Below are experts of layer 2 (counted from 0) of a mixture-of-experts language model. Rows are named router (the router's row for the expert), gate (a neuron's input weights, with its number), up (a neuron's input weights, with its number) and show model dimensions 0-255. Each number is 50 + 10 x the weight over its row's rms, rounded and kept within 0 to 99.
Before each expert's rows: "comes after" lists some tokens at least twice as common just before its tokens as in all text; "gets" lists some tokens that make up at least twice as much of what it gets as of all text. This comes from a sample of Wikipedia text that the model never trained on. Tokens count by the router's weight.

# expert 29
comes after: " the", " The", ".", "The", " that", " United"
gets: " it", " he", " It", " He", " this", " they"
router:43 39 42 65 47 56 61 58 49 42 38 40 32 56 67 56 47 49 52 61 43 52 51 62 50 49 33 46 51 33 50 38 52 25 42 44 59 53 42 58 54 51 56 52 50 38 67 68 63 39 52 50 62 46 43 62 51 50 52 62 74 56 59 46 54 42 62 57 59 44 50 38 35 48 66 54 53 39 40 66 64 46 45 50 51 58 48 62 48 37 53 37 65 51 45 53 41 49 54 41 47 31 63 76 50 54 43 61 29 42 55 46 37 40 47 52 68 69 43 54 44 43 52 41 34 56 63 53 42 48 56 58 63 35 57 57 40 42 48 68 45 49 48 58 41 53 47 48 56 53 48 52 39 31 51 62 56 50 49 39 63 49 43 43 36 41 58 41 60 41 46 66 32 49 25 48 61 53 65 53 38 53 65 50 43 51 45 65 47 52 57 55 52 39 65 29 44 42 63 62 58 43 45 41 71 38 61 52 53 56 70 48 48 42 54 52 60 71 46 27 58 56 40 47 77 46 46 49 56 42 57 26 38 54 51 40 48 55 53 46 51 49 39 61 54 51 64 58 54 50 57 66 51 28 27 50
gate0:52 40 57 52 60 41 60 44 53 51 29 38 57 55 53 68 40 32 71 41 62 48 46 58 40 59 49 47 68 41 53 59 49 39 34 61 45 51 44 44 47 37 52 47 49 54 57 55 62 40 46 54 72 34 46 57 47 47 50 50 41 65 43 57 54 47 46 58 47 67 58 60 61 51 53 50 57 52 48 51 55 54 60 56 37 41 52 34 42 51 31 38 57 63 39 37 48 47 47 64 51 48 48 40 19 41 54 40 45 53 33 50 59 38 43 32 67 31 50 45 64 58 43 42 50 39 30 50 47 59 59 41 48 44 76 65 64 58 36 54 52 45 58 34 42 63 45 41 63 41 49 63 55 42 50 57 60 61 55 64 46 69 39 55 52 37 49 73 54 49 37 51 45 76 49 59 46 41 47 49 53 52 50 49 47 45 60 59 43 59 42 26 60 64 43 41 46 45 24 48 33 70 50 41 48 60 54 54 42 37 59 46 30 52 47 61 53 47 44 61 48 67 43 57 40 41 62 41 52 59 48 58 45 61 54 29 49 51 45 66 52 48 61 46 33 68 56 54 55 54 51 43 62 44 56 27
up0:40 50 58 39 46 46 43 51 34 41 51 55 45 52 57 24 43 70 41 51 52 44 53 55 68 49 35 52 32 40 41 38 49 65 64 56 45 56 50 56 34 63 55 41 44 51 46 25 34 54 52 30 40 67 55 40 37 51 66 53 45 68 60 52 45 50 51 45 46 28 53 53 55 36 53 42 45 37 61 48 51 50 57 31 51 65 33 69 56 48 37 70 63 43 57 55 58 56 46 62 37 38 45 58 54 53 46 48 51 38 64 54 63 62 42 55 38 58 56 64 62 40 64 48 55 70 73 54 52 37 47 48 45 66 34 56 43 32 46 61 52 46 29 34 52 47 46 70 48 55 52 43 52 59 62 35 59 51 44 45 40 31 64 55 47 56 29 47 45 62 47 56 46 34 57 61 41 45 49 44 31 41 46 64 57 49 54 62 55 45 46 72 49 49 66 55 42 58 61 64 63 47 45 45 48 44 57 53 53 61 52 37 71 63 36 23 57 60 39 54 45 36 42 50 47 56 39 41 41 64 58 55 49 50 43 43 70 42 58 43 56 35 45 51 54 47 48 50 50 41 49 54 51 52 62 61

# expert 52
comes after: "\"", ".", ",", " |\n", ")", "\n"
gets: " |", " and", " he", " as", " was", "-"
router:52 36 45 59 61 54 64 69 56 45 42 43 53 46 55 53 58 41 46 69 24 47 51 55 54 50 51 32 47 47 44 50 49 36 52 35 59 58 47 63 43 62 56 58 59 41 55 75 56 40 48 48 46 45 56 32 44 46 53 59 61 52 48 45 58 46 49 60 50 39 42 57 49 42 54 58 53 39 42 53 47 60 64 62 43 51 58 52 57 45 67 33 53 39 52 57 64 51 59 36 50 46 62 73 60 53 52 67 55 42 49 49 34 36 50 55 48 53 46 60 54 38 59 36 23 48 48 43 59 56 57 67 50 32 55 53 37 43 62 53 35 67 45 72 41 67 56 56 52 40 50 54 55 39 47 35 65 47 62 34 59 47 46 50 47 47 64 64 49 47 43 38 48 57 48 51 53 56 64 35 42 40 68 42 74 55 33 56 48 40 52 73 53 32 77 47 39 40 55 50 69 65 57 51 55 34 65 53 41 47 56 50 32 41 59 38 52 63 38 47 51 45 39 54 63 41 46 51 46 39 49 42 40 66 42 56 51 48 44 45 50 58 53 66 49 39 70 57 56 42 41 70 40 49 19 46
gate0:36 71 49 72 53 49 53 60 57 62 50 45 78 54 62 49 52 50 57 41 29 40 68 48 44 67 49 42 52 59 65 58 42 59 57 55 64 47 56 55 33 51 38 60 56 59 47 54 43 57 57 58 50 36 41 50 38 49 45 53 41 49 38 61 58 49 24 54 49 55 47 44 43 62 50 54 44 58 42 54 51 39 40 43 45 60 46 63 59 39 59 46 63 54 55 64 57 57 50 38 43 47 70 52 58 39 58 55 41 43 47 38 50 57 52 76 51 50 49 53 35 52 48 54 43 62 45 44 28 40 39 47 56 48 42 50 62 60 53 39 55 53 60 48 34 68 61 65 56 23 40 40 42 57 56 57 55 65 49 39 49 57 47 38 50 67 56 53 37 56 54 74 51 46 48 54 43 49 62 36 60 57 49 53 45 41 65 31 42 48 40 33 48 35 30 51 37 54 49 45 49 74 60 39 72 43 48 56 28 58 40 43 39 46 50 52 53 54 59 53 49 39 37 55 63 46 54 63 44 42 69 51 28 58 34 50 40 43 30 54 50 64 32 62 47 55 43 37 44 32 32 57 49 57 42 41
up0:65 42 58 38 54 56 52 55 50 45 53 56 48 50 35 60 42 44 49 55 63 55 18 52 45 33 48 60 47 37 27 36 55 42 49 51 56 64 50 61 47 37 55 40 51 53 57 60 46 46 50 67 61 67 50 48 54 56 50 45 54 51 56 29 51 47 71 50 74 53 44 49 44 34 45 48 43 50 65 44 48 54 56 50 40 49 57 36 56 58 42 31 44 56 51 39 55 42 44 59 53 35 42 50 51 57 35 61 45 50 48 57 60 46 31 21 52 51 49 34 67 42 52 55 50 48 66 60 52 48 59 73 56 44 55 49 34 43 41 67 54 63 61 43 44 31 50 46 42 82 56 59 39 49 54 43 41 43 55 50 55 43 62 49 42 29 24 50 50 33 38 44 55 62 53 31 54 55 32 66 36 41 60 49 55 46 31 73 57 51 54 60 51 68 62 44 40 55 56 57 49 44 40 46 36 53 52 50 60 60 63 36 53 49 49 39 59 57 47 36 50 60 57 49 47 43 56 36 65 66 41 59 55 35 71 45 43 51 75 46 54 48 63 50 55 62 49 56 43 60 57 50 57 35 43 52

# expert 1
comes after: " the", " was", " as", " to", " a", " is"
gets: " as", " name", " it", " time", " well", " work"
router:32 41 37 55 54 59 58 52 57 35 50 43 43 63 73 54 53 56 35 50 42 41 50 47 61 59 40 42 55 32 51 51 55 32 45 43 56 63 48 53 36 65 49 62 56 37 69 58 50 40 55 32 72 49 58 34 52 55 62 52 38 46 58 34 61 41 54 46 43 27 34 26 54 42 49 49 51 42 54 47 49 50 52 60 50 65 48 59 46 40 67 40 44 44 46 69 48 53 56 50 46 42 74 55 45 51 50 59 53 32 62 40 45 30 56 55 62 64 43 61 62 44 64 47 38 69 53 50 45 55 63 71 56 39 52 67 49 38 45 56 36 81 44 51 55 49 52 49 64 45 55 60 42 37 61 67 53 49 61 40 51 40 39 47 39 43 77 49 69 48 53 46 42 37 35 51 60 54 63 50 28 59 59 46 55 53 45 50 48 44 61 56 43 45 60 47 46 59 52 59 42 45 59 39 52 45 52 43 44 70 59 42 57 41 47 51 25 54 60 49 53 56 41 48 49 54 40 60 54 47 45 37 71 68 40 38 48 55 51 42 68 57 45 57 42 43 63 50 53 42 43 56 40 42 25 49
gate0:37 46 46 53 52 39 42 47 64 63 46 42 54 62 39 39 64 44 38 66 62 41 45 46 33 42 63 28 53 49 48 62 44 50 46 39 40 61 48 64 55 55 48 47 64 53 52 41 33 45 53 41 52 48 60 43 65 56 49 45 70 52 54 55 53 48 49 55 43 45 43 37 44 32 56 41 48 35 69 37 57 50 58 58 52 61 38 60 47 48 43 59 47 44 35 34 45 50 44 50 67 64 41 35 44 39 62 59 65 53 45 42 49 35 61 52 55 40 44 58 52 54 57 58 62 48 53 36 54 63 44 51 53 56 47 43 66 54 67 30 73 58 55 37 48 54 33 44 35 45 57 41 44 31 57 66 40 43 50 41 45 56 50 43 49 41 46 49 47 69 59 37 56 46 42 62 51 80 51 37 69 51 55 36 46 27 48 46 45 48 67 61 71 42 47 57 53 52 53 50 77 41 60 26 60 63 48 42 34 39 68 54 54 51 57 33 36 57 44 60 51 56 43 62 43 46 51 34 64 66 55 61 50 59 41 34 32 66 41 60 53 55 42 45 52 57 65 54 55 45 29 52 63 45 55 47
up0:52 52 47 24 50 45 60 37 57 53 62 40 55 46 44 60 53 42 45 47 60 33 57 43 49 55 55 42 51 35 51 61 70 39 40 46 44 43 47 54 54 39 33 60 59 54 50 59 44 55 33 58 45 46 41 33 43 65 48 35 60 34 58 39 52 46 44 49 48 34 47 62 47 57 65 27 56 69 67 66 39 47 54 44 55 51 55 40 25 69 36 43 45 41 37 55 62 53 50 55 33 65 52 43 70 51 56 48 45 49 65 65 61 60 54 43 65 54 60 60 50 57 54 61 72 37 41 50 40 55 39 37 48 51 45 36 44 57 60 38 67 26 45 52 44 50 62 36 56 59 46 57 45 42 39 53 58 48 65 64 52 33 40 38 41 64 47 51 56 56 58 65 53 49 59 55 40 48 68 36 50 53 56 31 58 38 41 66 53 41 70 49 43 72 51 41 55 39 44 32 53 67 44 51 63 50 46 41 45 48 49 62 47 60 53 64 48 52 51 43 38 41 45 53 40 55 60 77 56 40 65 39 41 51 53 40 61 43 54 46 34 38 44 38 54 45 63 40 56 62 36 50 59 48 42 45

# expert 20
comes after: " was", " he", " He", " to", " had", " and"
gets: " had", " first", " have", "'s", " has", " was"
router:48 44 59 65 59 68 58 45 66 26 36 48 34 67 62 49 63 55 44 64 42 47 59 50 51 53 48 37 54 46 53 49 51 38 39 37 53 29 39 59 41 68 57 58 55 44 79 60 48 39 78 44 47 57 61 38 50 43 59 61 50 44 55 47 64 44 61 49 60 48 45 49 68 49 47 50 56 48 41 34 51 56 63 46 68 50 32 52 42 34 56 55 55 56 34 69 59 53 44 28 63 51 43 67 55 57 57 55 36 48 53 44 33 25 58 59 56 49 43 42 50 43 57 49 35 51 46 41 38 51 60 65 49 40 45 55 48 41 69 60 49 65 40 52 42 60 67 57 45 48 60 64 49 39 58 51 54 52 52 44 55 46 49 31 35 36 61 40 51 54 38 52 38 52 49 43 65 56 42 41 30 54 60 52 46 61 49 46 44 50 62 62 28 48 74 34 38 35 51 53 49 59 56 56 52 36 60 35 42 72 55 36 51 41 47 38 52 53 60 40 53 54 50 43 49 32 51 59 57 35 51 51 40 48 51 56 56 46 49 46 67 60 41 52 34 43 64 44 61 49 36 63 49 40 35 53
gate0:56 65 53 37 38 49 49 50 27 51 40 57 40 48 55 65 37 34 65 69 56 50 55 42 35 45 47 63 47 51 57 40 46 50 65 38 63 53 61 34 42 56 46 47 52 55 61 54 52 49 42 44 44 54 45 40 53 40 60 72 63 48 40 54 54 46 55 53 50 56 52 44 54 58 35 54 42 60 42 42 53 54 42 59 30 52 62 57 45 72 56 57 50 50 50 51 57 46 56 59 56 50 42 64 54 61 56 51 47 47 41 64 31 61 52 66 61 64 52 47 59 56 59 59 22 48 51 56 52 49 53 37 56 68 54 30 39 53 57 45 52 32 63 47 25 64 45 60 45 44 51 41 75 67 51 45 58 65 51 45 43 55 46 39 53 42 53 32 59 43 37 52 55 63 49 46 45 37 48 62 39 43 61 41 42 64 31 40 66 57 49 43 43 43 61 62 43 60 61 34 42 40 65 58 61 34 50 63 41 60 58 44 47 31 45 57 57 56 66 40 49 47 41 42 64 51 50 34 50 55 24 27 49 42 51 67 60 47 32 50 46 66 43 58 28 70 53 60 56 48 35 41 41 36 53 45
up0:46 47 58 46 50 35 50 73 56 40 43 44 42 59 59 42 43 54 48 39 43 50 54 59 66 45 59 49 40 59 49 63 46 41 39 60 55 56 48 56 63 29 35 52 53 48 41 47 51 43 43 44 53 42 57 61 35 53 52 38 45 68 61 55 34 58 51 52 35 29 63 68 57 36 59 52 49 43 60 62 40 54 49 54 58 46 57 50 44 45 47 53 51 54 55 63 37 38 46 45 50 50 50 23 59 47 39 61 64 56 50 47 68 49 42 43 50 35 37 35 49 40 44 58 56 51 64 66 54 51 46 54 31 35 48 64 65 49 61 67 46 69 52 49 60 47 49 39 53 70 54 61 34 45 49 50 52 38 50 49 42 55 66 66 40 64 42 62 38 53 58 44 60 47 43 42 47 49 62 54 57 55 41 76 66 45 62 55 36 43 54 54 49 54 28 44 45 34 45 53 47 46 36 50 43 48 52 40 55 33 45 47 49 69 74 57 49 50 18 62 41 54 70 59 36 52 47 74 45 45 53 61 50 64 41 36 40 49 62 51 34 42 66 41 63 29 46 34 53 51 61 46 68 61 48 48